From a checkpoint of a small mixture-of-experts model trained on Wikipedia.
Experts: 128 ReLU neurons an expert, 2 picks a token.
Below are experts of layer 6 (counted from 0) of a mixture-of-experts language model. Rows are named router (the router's row for the expert), down (a neuron's output weights, with its number) and show model dimensions 0-127. Each number is 200 + 30 x the weight over its row's rms, rounded and kept within 0 to 999.
After each expert's rows: "raises" lists some tokens whose logits its average output raises strongly, later layers aside. This comes from a sample of Wikipedia text that the model never trained on.

# expert 18
router,206,177,185,183,232,222,215,199,231,231,153,233,230,198,150,232,251,291,198,208,202,197,222,201,212,178,207,179,199,209,185,154,226,257,216,210,197,183,247,144,155,151,188,197,191,228,157,204,181,176,213,178,208,241,229,243,218,160,214,202,252,237,171,215,210,175,193,134,181,141,184,195,177,160,159,224,169,215,216,215,189,224,171,181,198,216,204,142,171,196,178,233,232,162,248,215,194,194,170,189,236,227,192,271,209,189,181,167,190,138,193,183,239,211,177,209,233,242,153,237,196,224,160,241,172,173,176,222
down0,174,186,207,200,200,201,126,196,200,190,234,195,202,172,120,203,104,207,185,202,208,250,173,191,188,199,204,208,189,208,188,187,183,231,184,162,214,184,189,216,199,176,261,167,214,206,255,179,196,191,227,171,198,186,172,232,213,232,200,262,200,203,151,208,228,251,197,190,211,170,196,208,198,191,224,149,187,203,205,240,186,230,185,201,168,178,198,194,176,190,206,204,277,290,178,175,207,210,210,191,315,245,201,192,200,156,121,202,211,229,210,248,209,203,161,187,247,217,190,190,202,184,206,167,222,231,196,195
down1,209,150,211,175,229,188,191,218,201,194,209,186,194,152,228,204,249,187,156,211,197,191,192,224,200,235,200,105,205,178,191,216,199,223,232,202,189,231,196,193,205,190,173,199,191,146,201,259,219,201,206,247,209,193,208,187,192,165,167,200,238,199,238,201,193,178,275,207,238,174,163,185,187,183,215,211,216,212,203,202,203,187,174,202,171,203,253,185,233,199,193,196,253,163,235,204,262,272,174,206,155,215,210,142,246,194,200,189,239,155,176,105,128,209,155,206,195,275,203,163,178,242,166,220,224,210,214,205
down2,209,200,204,197,209,239,203,210,116,164,192,190,200,191,203,194,184,171,186,202,199,244,198,174,192,146,194,217,215,255,206,150,233,224,225,235,192,95,203,188,207,176,196,202,217,183,196,244,203,133,233,221,160,208,202,266,193,245,201,109,150,193,227,210,169,203,192,209,236,164,237,183,189,210,164,198,195,244,233,177,236,203,240,201,214,198,187,209,200,194,259,216,221,206,181,204,188,218,237,155,227,209,169,196,193,247,195,204,196,151,146,198,197,259,201,250,216,253,193,199,192,199,174,124,200,189,227,201
down3,199,182,196,196,211,176,244,165,179,200,196,194,178,175,201,207,216,116,201,255,240,223,205,210,186,191,153,233,201,211,221,136,189,155,209,203,218,155,173,160,210,166,202,177,216,212,247,187,184,208,283,172,202,160,199,175,174,218,203,220,183,255,197,208,227,190,212,196,220,232,174,218,181,191,255,191,188,167,188,244,139,192,261,223,197,175,194,214,202,204,193,186,182,201,252,190,220,187,208,161,281,148,110,240,190,150,216,174,194,209,196,220,213,224,230,185,199,249,198,191,245,283,215,197,195,177,212,189
down4,152,179,225,176,217,235,205,217,214,184,203,135,202,230,148,172,217,212,204,203,205,89,112,234,172,217,246,177,154,165,140,268,230,176,209,180,156,221,163,230,209,183,212,201,204,232,192,193,211,207,187,172,246,198,186,183,205,231,188,193,197,197,210,204,204,250,204,205,171,209,175,251,201,151,198,176,243,183,217,246,194,201,173,206,190,182,234,242,202,185,218,214,152,203,187,245,201,199,198,181,193,202,224,185,231,162,229,259,269,199,167,202,201,186,196,196,198,208,226,167,169,266,235,234,228,202,150,207
down5,195,214,191,203,139,179,203,210,204,189,218,173,181,208,172,202,188,249,215,201,219,203,159,195,226,216,185,209,187,288,198,206,142,210,199,211,196,236,190,201,222,195,156,197,217,175,199,275,200,222,175,155,157,229,179,183,190,200,211,239,207,199,209,189,187,247,212,168,70,195,191,237,236,174,186,185,159,212,170,200,244,182,233,186,201,149,205,184,201,211,149,200,146,202,262,198,213,202,208,183,268,187,210,194,157,162,190,203,200,207,189,164,235,212,218,189,234,181,195,210,232,249,239,214,285,170,191,235
raises: "it", "el", "is"

# expert 21
router,224,215,180,151,209,160,243,189,223,200,226,209,231,179,198,222,205,169,222,196,135,183,211,206,225,120,212,263,194,226,181,198,205,196,238,243,181,205,204,222,200,220,238,227,222,263,170,179,215,231,208,211,184,196,154,188,177,157,234,207,210,203,140,188,205,194,170,143,214,160,217,208,189,183,215,238,207,202,152,197,165,169,201,178,209,184,247,165,185,256,99,174,212,167,226,203,232,161,211,177,203,212,222,183,224,231,178,151,255,150,214,181,181,215,219,119,239,215,224,203,227,212,181,222,174,240,196,220
down0,198,199,224,202,224,217,178,202,249,219,196,200,238,142,149,154,202,194,189,268,199,206,208,193,206,196,128,225,244,194,190,290,175,148,162,148,178,184,205,244,251,199,207,210,200,191,162,196,168,205,226,239,202,217,206,191,153,232,198,190,199,236,197,151,219,198,208,204,205,175,200,223,173,136,192,206,199,224,200,216,286,192,143,226,223,165,102,188,197,257,229,197,218,171,205,238,204,190,238,196,201,220,186,215,149,217,209,197,158,198,213,214,231,173,202,198,253,215,199,196,185,198,203,195,154,175,171,239
down1,206,205,216,203,199,177,203,232,190,208,190,186,226,184,192,216,198,200,210,212,212,193,120,229,178,182,206,202,176,196,184,199,186,207,182,193,194,205,208,225,174,197,193,224,205,179,245,187,267,176,230,235,244,194,198,196,158,199,225,122,290,157,216,204,226,215,147,167,206,238,225,215,188,186,193,188,220,273,163,197,194,206,192,264,204,133,191,195,182,232,228,273,224,257,194,200,207,201,203,176,201,137,233,216,125,166,140,230,194,159,190,216,242,175,204,220,208,191,212,212,162,106,198,183,199,198,234,197
down2,163,220,200,179,192,245,207,191,205,203,241,165,178,147,198,231,234,213,182,193,193,208,191,206,208,177,148,214,200,195,175,232,227,254,211,224,148,241,255,262,168,213,177,206,199,169,157,269,176,235,217,184,220,190,183,288,182,199,144,144,138,238,178,158,160,264,223,204,190,201,178,209,207,190,211,258,220,201,201,227,210,193,175,142,231,190,177,210,206,205,164,259,238,204,237,167,227,179,208,198,175,196,146,196,193,217,154,184,242,195,155,200,167,192,217,140,198,182,213,201,222,204,184,194,218,200,221,243
down3,267,210,200,256,200,215,195,154,192,165,226,93,211,189,136,200,180,201,200,221,170,125,168,199,202,210,203,194,221,201,213,217,201,196,209,139,181,216,183,210,199,216,205,188,181,266,227,231,219,202,214,198,200,197,187,212,195,183,196,136,187,327,245,167,173,215,260,235,210,258,200,193,209,180,165,193,192,202,281,217,201,200,204,203,174,236,202,190,195,192,217,175,202,147,203,203,229,167,216,190,189,203,237,167,201,192,217,219,197,219,217,192,149,245,212,211,217,198,194,131,199,193,200,201,190,171,183,185
down4,173,165,163,194,158,154,162,214,183,195,256,146,198,203,194,220,175,182,212,199,262,190,136,198,202,213,214,153,235,196,237,259,145,197,196,196,228,274,202,205,245,186,200,191,248,187,171,217,218,222,150,205,164,208,136,193,166,213,206,180,260,202,189,209,148,204,205,203,208,206,217,214,200,176,202,187,183,229,219,223,209,125,281,154,184,221,203,184,260,224,150,218,211,242,213,231,180,196,255,201,207,200,215,159,204,191,217,257,206,229,209,130,233,194,209,189,193,223,204,193,169,177,177,200,194,234,195,173
down5,216,192,184,199,138,205,177,190,233,278,200,148,194,226,237,198,179,199,202,216,227,168,235,181,169,128,185,228,211,230,227,196,285,222,187,258,193,144,208,227,199,219,181,157,195,196,159,199,182,180,130,217,161,233,174,200,215,197,187,182,202,212,198,212,190,132,200,204,147,168,202,209,185,125,246,228,201,224,167,220,212,252,220,217,220,253,190,195,217,194,208,156,208,135,224,279,218,176,230,191,216,283,200,202,201,198,203,200,195,220,177,220,188,203,201,191,181,186,174,217,219,172,177,200,199,237,201,187
raises: ",", ".", "er"

# expert 27
router,239,205,168,217,239,221,208,164,191,243,225,234,242,197,193,178,225,243,207,265,203,213,200,189,211,178,200,190,220,232,266,212,226,220,217,227,194,206,188,209,159,162,194,223,170,168,196,232,210,198,169,161,203,186,228,198,200,155,201,197,206,186,194,212,200,219,164,158,227,201,133,144,214,176,152,209,192,210,193,177,187,182,212,187,156,180,202,179,167,247,158,212,205,206,200,231,177,194,129,176,217,211,212,201,291,222,195,301,236,181,218,161,197,187,211,153,173,213,178,170,231,258,138,239,141,189,179,228
down0,178,280,207,192,139,172,203,219,169,201,202,201,231,259,178,209,206,188,216,232,210,175,239,215,139,172,216,249,191,214,130,188,188,199,185,179,193,168,220,189,224,199,210,206,211,214,177,203,153,293,228,202,184,112,201,194,234,199,195,171,178,218,168,190,174,147,190,185,153,171,238,223,142,189,212,200,222,226,165,207,279,208,186,203,166,252,264,214,200,221,165,196,172,209,237,181,202,208,215,201,241,213,221,212,217,207,189,185,182,214,174,192,186,267,193,171,211,171,271,189,208,195,231,197,177,209,164,188
down1,197,206,174,208,177,240,199,201,201,184,185,200,226,227,215,197,261,201,239,253,231,206,264,202,122,171,220,148,191,195,163,203,198,240,130,204,167,215,254,224,215,219,193,196,190,196,169,195,212,176,199,85,197,215,207,180,214,212,235,211,216,172,153,250,182,209,194,234,224,212,209,244,203,162,189,198,205,212,202,160,160,162,212,160,248,215,184,133,247,201,216,186,191,247,239,242,134,204,206,193,264,198,172,223,202,208,187,191,211,202,203,211,200,187,172,184,240,180,181,185,153,192,154,231,176,172,214,239
down2,195,206,217,200,174,189,190,179,170,197,202,208,191,216,202,244,236,205,231,236,203,183,203,197,214,224,204,201,118,186,189,226,201,271,199,179,232,211,189,202,194,193,171,190,153,179,154,194,175,290,224,186,196,201,179,273,186,171,161,163,212,173,190,192,218,216,211,198,217,158,185,235,199,269,287,208,187,202,216,192,219,209,198,200,233,201,250,102,205,185,274,188,194,176,141,192,185,224,200,213,179,204,264,239,200,189,221,202,222,203,182,223,163,206,141,140,138,197,200,201,179,198,220,209,200,176,229,171
down3,236,191,171,180,217,226,166,170,167,209,173,197,208,205,144,204,252,218,238,165,230,206,136,188,203,261,207,215,190,205,225,215,198,214,204,210,186,180,209,213,157,199,210,195,157,202,214,201,126,182,195,178,213,197,224,135,266,230,197,201,193,249,129,167,200,198,270,193,185,250,174,165,195,210,196,208,196,179,188,203,162,234,235,177,200,217,206,192,152,211,223,214,215,240,195,227,230,239,221,179,229,179,215,200,252,229,103,219,188,147,200,220,199,190,200,203,229,143,196,270,188,187,262,152,195,202,178,194
down4,211,194,246,207,197,238,206,212,153,195,163,200,200,201,212,183,180,192,163,127,201,199,189,200,208,246,148,199,202,163,138,206,145,193,264,213,217,131,178,207,194,150,152,202,192,198,248,154,257,168,265,179,231,184,198,228,193,182,194,203,200,159,176,250,203,162,249,222,164,200,165,202,152,195,173,219,203,242,194,210,198,195,160,263,177,160,255,237,191,197,200,192,246,259,201,168,216,196,228,204,242,170,197,181,199,198,147,208,200,206,201,213,205,226,189,197,224,201,208,247,219,271,243,175,209,187,220,229
down5,207,144,235,206,205,160,174,208,266,202,198,229,197,189,99,202,186,169,105,271,238,184,131,184,157,245,209,157,151,202,171,191,202,199,212,228,211,200,247,198,190,190,184,207,218,215,189,211,246,221,231,208,155,204,194,208,199,198,189,199,220,186,200,124,193,178,179,244,220,206,225,208,214,213,197,200,161,188,180,214,151,209,223,209,217,192,144,210,179,248,220,200,212,182,246,225,206,236,187,188,172,200,254,209,200,213,216,170,203,195,202,170,161,203,167,233,259,160,228,197,198,212,187,202,193,244,273,218
raises: " |", "1", "6", "34"

# expert 4
router,224,193,238,182,202,235,279,216,232,203,213,191,207,112,169,180,236,202,205,211,203,244,182,213,216,163,188,219,218,240,229,153,180,146,214,209,175,163,247,220,190,234,256,265,156,189,171,213,224,175,223,171,203,219,211,188,184,183,202,207,194,242,173,238,219,173,194,189,234,157,215,134,163,196,190,249,186,154,175,178,239,208,224,189,205,215,194,192,189,205,186,200,206,223,274,212,139,147,208,182,246,212,229,193,205,222,178,149,165,172,210,236,159,194,213,176,218,214,159,211,240,213,170,172,171,136,217,215
down0,178,270,184,208,216,220,201,197,230,197,266,101,226,205,191,195,187,206,212,168,196,215,170,211,172,230,205,193,202,225,191,205,257,184,166,192,190,164,140,216,209,200,226,241,199,154,192,199,199,198,154,189,201,157,210,178,194,174,153,154,235,214,250,199,177,216,200,109,249,215,208,205,243,200,196,193,167,233,219,228,196,225,145,222,200,116,213,222,143,163,208,168,260,203,197,163,204,239,203,243,216,210,152,165,211,182,248,188,195,200,204,196,212,194,205,195,193,286,205,199,232,220,202,196,210,223,199,209
down1,202,187,140,223,184,205,201,251,205,237,169,200,188,221,203,199,205,201,239,256,193,159,216,203,200,185,190,227,158,184,171,162,184,173,263,219,200,187,196,203,166,186,254,256,142,138,248,212,201,200,199,205,199,203,215,201,199,191,242,273,194,171,212,197,190,187,201,298,231,227,241,239,207,245,196,199,200,200,199,172,184,193,172,198,206,172,173,210,224,201,177,203,168,202,212,133,234,231,209,264,224,111,155,219,126,198,192,193,197,169,175,191,212,174,199,209,190,249,194,177,179,226,163,209,189,200,149,234
down2,183,250,158,219,171,194,212,192,216,155,120,230,223,205,180,178,196,163,197,186,180,200,238,183,197,192,236,254,203,194,178,265,243,193,191,184,184,207,196,193,210,244,181,223,136,192,179,186,196,174,203,210,200,200,234,230,236,214,153,214,189,177,223,199,200,184,199,204,203,223,204,161,156,190,204,162,210,197,189,226,228,245,200,218,137,206,214,193,236,193,206,189,199,277,147,229,218,193,164,196,206,198,207,127,216,158,222,149,305,197,205,236,209,148,206,140,189,208,201,247,181,172,207,216,172,261,237,234
down3,193,180,256,146,192,258,200,168,219,197,278,159,169,211,230,197,164,149,203,185,259,178,208,206,194,233,200,135,200,193,170,228,225,205,111,207,143,248,178,166,189,232,205,239,165,181,200,187,210,189,206,213,126,204,213,208,207,219,164,193,195,184,146,211,203,204,200,221,195,179,175,199,209,225,245,218,201,201,214,229,232,180,177,203,208,201,188,187,174,201,175,228,221,180,268,205,199,238,242,187,262,245,207,207,190,219,195,271,234,208,200,199,171,241,145,201,204,131,217,204,177,180,185,193,171,156,235,210
down4,234,203,213,266,124,183,200,216,186,162,198,198,212,203,202,191,187,190,196,214,158,223,221,201,192,188,174,193,202,236,205,237,206,198,225,273,215,219,208,149,158,236,186,209,224,134,244,204,200,199,196,217,201,233,286,192,207,304,192,201,211,207,173,204,158,150,204,165,139,199,138,263,220,219,190,181,268,230,193,201,182,194,190,185,212,244,171,222,158,205,214,194,200,190,214,194,175,218,209,203,196,187,158,226,170,193,158,194,177,188,186,213,200,223,199,204,207,178,199,193,281,199,128,168,166,212,167,216
down5,182,179,129,240,202,201,203,182,221,163,145,208,190,170,163,178,168,251,213,211,188,231,215,243,199,238,206,231,223,186,204,190,189,213,210,194,206,247,172,179,131,172,180,190,199,235,186,204,214,179,163,157,241,158,192,186,199,180,199,235,216,201,219,271,203,219,197,130,191,216,221,173,179,153,201,183,201,201,200,196,178,191,260,131,210,199,267,224,215,199,200,183,154,233,199,223,221,203,235,244,262,193,250,192,188,191,225,195,175,201,115,160,202,188,215,165,211,192,228,213,158,273,245,243,228,188,205,201
raises: "is", "ar", "ic"

# expert 96
router,217,210,195,165,218,220,212,205,245,214,194,203,221,198,229,204,240,164,202,203,178,176,192,227,225,190,255,199,257,229,280,155,210,243,224,261,215,256,212,226,224,194,224,225,211,193,178,228,182,166,181,208,190,184,193,187,162,176,186,195,146,251,153,192,139,160,213,185,191,150,179,223,167,195,182,213,203,239,186,212,187,183,234,188,149,197,190,167,157,148,165,255,224,206,186,247,169,139,217,149,229,187,193,176,284,211,153,241,209,200,230,184,158,191,235,157,210,219,187,163,210,177,176,193,185,204,233,222
down0,202,159,219,238,211,181,211,203,222,210,209,143,211,208,259,201,239,172,156,265,193,197,167,154,203,141,185,202,207,189,207,319,197,221,217,204,230,184,202,186,200,189,238,154,149,182,225,301,191,173,218,244,224,230,211,162,206,233,223,157,200,254,260,203,209,203,177,212,198,185,205,207,179,209,201,181,150,211,192,212,232,195,179,198,203,168,200,209,195,199,176,163,143,170,144,167,207,212,185,199,207,210,217,190,206,237,193,139,192,230,189,233,181,200,246,190,146,221,218,188,181,157,216,166,198,224,227,174
down1,231,174,167,171,203,210,202,172,204,192,227,226,224,220,263,204,179,164,178,197,200,274,208,187,261,175,215,192,200,159,206,203,162,187,200,187,205,171,224,192,208,178,197,211,199,190,183,271,192,226,238,179,147,243,269,198,185,186,194,232,268,191,204,145,172,215,225,212,183,199,208,201,187,229,193,195,178,211,202,190,181,187,231,224,196,188,220,117,200,201,136,211,185,106,211,193,189,254,209,198,159,213,196,204,164,204,161,185,177,193,168,239,227,159,163,243,204,200,262,296,187,231,219,182,176,204,191,207
down2,216,148,201,199,189,165,164,183,203,205,179,190,235,211,188,209,258,264,201,219,180,192,235,195,174,207,208,216,240,196,206,221,209,197,203,158,145,205,204,225,235,242,164,164,189,201,212,265,206,183,128,243,197,200,178,231,204,195,242,188,202,172,239,190,164,220,171,152,222,205,228,210,201,174,206,189,200,210,200,149,194,203,140,202,225,211,202,240,197,283,162,209,172,199,220,226,200,236,203,105,202,191,187,207,204,187,217,143,170,213,150,153,297,183,200,217,202,184,206,229,215,182,235,158,255,209,198,161
down3,200,202,241,181,193,235,180,197,174,184,206,192,272,206,211,268,179,232,212,207,206,199,200,196,127,170,203,180,214,208,214,212,202,192,164,200,159,164,200,203,233,205,231,198,151,291,223,132,195,179,207,228,188,153,185,205,146,202,203,200,198,148,184,214,161,127,184,223,200,193,210,212,213,198,200,160,181,140,230,197,192,157,239,182,232,207,142,214,219,237,233,198,228,200,199,153,213,203,200,195,224,259,219,187,232,233,250,197,235,191,195,230,212,236,200,206,182,255,188,150,224,108,209,232,201,197,224,171
down4,220,208,200,181,187,197,230,201,167,188,239,256,209,154,119,175,204,199,172,156,162,205,166,200,183,197,212,207,186,227,266,202,169,225,199,196,187,209,187,219,199,207,226,165,219,249,212,193,194,140,206,178,153,200,201,189,213,193,280,194,207,211,208,192,180,206,200,251,185,189,184,203,197,172,214,230,189,185,164,205,242,198,243,237,204,210,236,210,192,180,198,223,227,221,125,194,198,215,136,278,87,201,277,264,181,207,189,193,231,188,230,175,208,161,221,161,200,239,184,195,174,180,211,228,222,193,204,186
down5,195,200,254,162,214,254,160,190,179,196,172,191,209,184,210,232,168,199,190,182,185,208,192,118,242,204,191,180,136,209,191,193,198,158,200,198,254,198,292,228,211,188,198,178,194,222,216,187,265,233,192,179,262,184,176,181,226,205,217,174,214,203,245,226,232,210,174,201,200,199,149,185,172,189,183,155,199,201,217,232,201,202,176,170,211,169,230,239,204,220,193,234,238,191,305,213,156,207,180,234,191,237,170,203,127,190,230,162,158,182,195,204,223,252,187,207,204,199,219,193,204,190,201,220,209,206,145,127
raises: "E", "I", "A"

# expert 112
router,198,181,151,167,216,196,225,203,239,224,154,199,260,181,197,195,193,188,200,225,221,147,228,220,231,168,191,138,248,207,231,146,204,185,238,220,195,232,238,158,167,163,215,247,197,242,199,195,241,151,176,209,193,218,211,187,192,206,175,270,245,227,225,229,186,189,201,188,197,162,185,220,144,208,203,204,139,206,208,244,208,153,196,192,152,200,176,199,205,213,207,171,196,168,200,217,174,203,214,209,230,151,208,213,226,229,148,248,171,175,183,200,153,141,281,159,227,216,214,121,211,228,192,214,224,184,230,195
down0,167,196,210,200,206,172,197,216,224,196,215,205,192,228,149,200,184,129,236,204,273,196,169,161,205,153,181,193,207,204,202,178,225,230,205,241,225,202,171,218,224,155,167,203,210,154,203,186,193,219,199,252,204,212,188,230,173,177,214,199,207,141,270,205,170,240,158,278,208,199,222,185,178,132,198,196,240,169,193,215,249,185,183,230,201,184,139,153,202,235,212,209,200,199,197,188,170,222,200,256,143,228,224,234,245,167,208,209,201,204,187,216,190,203,199,198,268,223,268,114,207,195,181,201,194,148,200,202
down1,194,160,160,188,231,193,215,202,194,175,173,201,161,170,200,197,192,158,202,233,215,200,215,159,171,211,198,175,156,208,176,193,261,210,210,126,200,182,216,241,178,193,222,199,243,203,204,264,142,218,288,200,245,284,225,286,196,192,198,218,202,217,198,171,222,201,203,224,256,197,148,229,214,196,198,228,190,180,153,158,187,215,190,178,198,216,169,135,177,194,260,200,201,191,190,173,201,265,213,204,195,246,191,232,239,197,207,213,151,240,225,179,168,167,192,208,205,205,198,225,192,196,203,185,195,184,126,172
down2,194,204,179,204,152,237,216,200,195,265,148,233,208,222,177,182,142,201,193,264,179,232,220,208,219,195,174,159,212,194,231,194,193,199,193,138,195,195,203,223,199,211,213,204,171,137,290,247,163,217,201,197,202,244,238,153,255,168,207,175,185,186,220,146,161,184,195,200,183,233,209,205,138,177,194,150,203,223,198,181,213,218,199,277,231,238,209,178,279,211,199,206,173,206,193,192,153,147,167,206,161,197,196,223,201,153,178,179,219,252,245,219,205,206,179,228,227,239,200,205,208,222,167,159,206,212,200,179
down3,198,208,228,206,203,158,188,200,132,204,232,157,216,197,214,272,169,241,199,179,244,201,182,163,200,256,238,207,211,212,198,212,224,202,185,200,193,162,189,195,227,199,193,232,203,201,188,206,155,229,191,234,197,238,185,227,175,257,208,128,159,209,172,201,133,176,204,223,133,196,211,224,138,153,203,176,211,251,242,199,182,201,155,228,230,196,190,202,212,205,196,182,279,234,180,147,267,202,239,196,164,205,218,169,204,197,234,175,193,184,203,168,205,155,171,187,287,215,258,208,196,165,199,180,199,194,191,193
down4,148,194,188,200,192,193,171,199,191,186,207,257,222,195,201,212,221,206,155,186,195,192,193,182,208,170,158,205,245,205,198,194,221,277,205,203,183,193,130,184,166,161,193,194,215,215,224,176,206,204,200,187,214,195,199,183,151,177,164,208,272,198,166,212,197,304,201,182,196,152,209,196,205,261,224,211,195,183,175,200,187,188,181,201,206,207,226,247,204,205,192,218,207,205,235,252,197,91,160,184,195,267,202,177,200,278,179,172,176,269,197,200,205,212,201,205,175,220,159,255,273,194,178,210,196,200,204,169
down5,223,188,210,201,240,199,168,217,211,220,201,157,188,169,203,174,220,244,204,176,189,222,214,244,199,198,193,201,182,211,195,183,116,193,219,212,199,182,230,201,171,168,195,200,205,196,229,187,197,281,221,199,190,164,208,171,237,198,193,196,243,205,201,165,168,181,147,239,196,217,156,215,198,325,168,197,216,179,195,211,252,228,235,205,166,162,204,144,227,213,213,198,245,207,168,202,235,197,195,214,208,258,200,233,205,203,178,150,166,147,78,200,204,194,235,233,179,204,224,219,214,161,225,196,180,178,207,189
raises: "ell", "ul", "u"

# expert 104
router,243,198,195,176,207,214,260,183,207,201,182,238,133,167,279,177,184,167,242,230,160,212,195,245,213,170,228,244,187,200,215,158,216,183,251,202,157,211,164,177,203,130,191,174,184,245,170,197,155,210,212,215,235,194,238,201,191,178,200,217,177,184,177,248,153,201,194,196,235,214,136,189,168,217,172,227,208,217,128,215,157,189,219,190,158,170,204,157,172,180,203,195,198,242,169,194,193,235,163,182,236,175,219,216,255,227,211,239,214,253,202,230,155,227,232,167,242,184,216,199,219,248,216,183,196,173,243,194
down0,229,204,205,174,159,189,220,192,160,196,211,217,195,194,259,207,189,209,175,153,173,196,212,208,212,204,189,183,193,201,167,158,206,179,207,200,220,165,207,243,217,224,258,142,200,190,272,220,207,206,164,193,196,202,152,373,163,180,137,202,176,169,200,175,165,210,191,208,200,215,220,247,213,208,235,216,224,192,200,195,227,208,138,215,210,158,206,230,180,215,239,158,177,237,202,186,202,225,210,170,200,216,202,209,229,169,150,209,197,196,186,221,248,223,175,234,175,232,203,198,140,179,192,166,218,210,200,212
down1,205,256,131,193,236,220,176,218,200,239,204,220,206,233,232,124,203,233,216,228,211,219,196,190,185,222,188,142,203,234,217,162,196,202,189,203,280,199,249,243,166,199,198,207,175,163,191,197,196,201,207,199,248,218,250,188,217,187,197,207,223,196,198,192,194,196,215,197,209,211,198,213,186,143,232,212,171,160,196,186,291,179,139,174,198,242,250,204,218,203,187,200,199,203,171,206,148,201,221,144,182,171,149,272,197,164,200,195,232,171,206,153,158,179,253,201,158,180,197,240,201,155,209,202,131,226,214,186
down2,190,190,125,211,157,194,208,190,264,219,217,195,179,214,200,247,193,237,237,201,164,191,195,247,228,197,231,108,212,232,229,221,201,205,180,223,131,199,187,206,209,236,202,223,195,171,152,199,199,223,202,259,181,224,223,209,173,199,124,201,205,238,234,191,259,199,203,211,166,213,156,155,220,215,135,169,231,188,196,198,199,161,205,194,276,208,282,199,199,229,189,184,181,180,222,190,248,189,200,228,193,208,204,192,206,201,183,208,186,187,138,232,208,231,161,215,163,235,190,217,176,216,157,146,199,167,201,180
down3,199,173,212,242,201,148,205,249,200,142,233,200,196,218,173,210,199,210,198,259,227,203,241,205,192,197,254,238,199,177,202,207,216,151,185,154,226,185,139,187,208,196,209,198,205,121,194,203,197,194,310,203,216,173,192,186,182,255,231,251,166,200,175,198,196,206,200,198,198,291,245,168,201,202,247,192,205,176,133,166,200,186,204,192,192,207,200,176,200,208,236,203,207,209,194,201,221,194,198,149,196,235,205,201,247,106,198,210,209,174,215,215,206,171,211,220,175,120,158,210,177,209,170,214,190,233,205,205
down4,202,139,214,200,172,196,206,257,220,198,188,174,236,225,227,176,163,188,135,198,254,200,199,204,200,190,195,202,244,239,174,186,224,200,204,196,202,202,251,209,216,209,235,209,178,214,203,200,196,211,181,193,194,209,180,242,134,164,202,205,207,225,295,227,214,190,195,205,197,163,201,160,151,220,235,201,210,204,205,183,228,225,179,196,229,192,203,198,196,186,232,219,155,238,202,197,153,218,239,201,156,159,105,241,244,182,290,202,236,193,227,200,183,196,180,214,109,200,200,218,163,211,196,195,138,200,187,142
down5,184,150,249,199,187,211,196,187,203,124,276,181,199,184,202,208,240,186,282,212,187,207,190,224,212,147,248,204,203,194,211,209,198,175,154,200,200,184,128,200,206,200,201,203,226,257,196,201,196,200,199,251,209,203,261,231,193,212,185,184,170,196,197,193,199,227,232,233,200,188,127,221,187,191,207,190,201,299,197,240,181,182,199,203,151,199,205,182,193,173,219,201,214,181,210,198,208,151,94,222,204,230,201,199,184,185,230,202,204,193,152,213,198,249,200,178,200,217,216,161,136,279,207,184,207,190,182,189
raises: ".", "i", "at"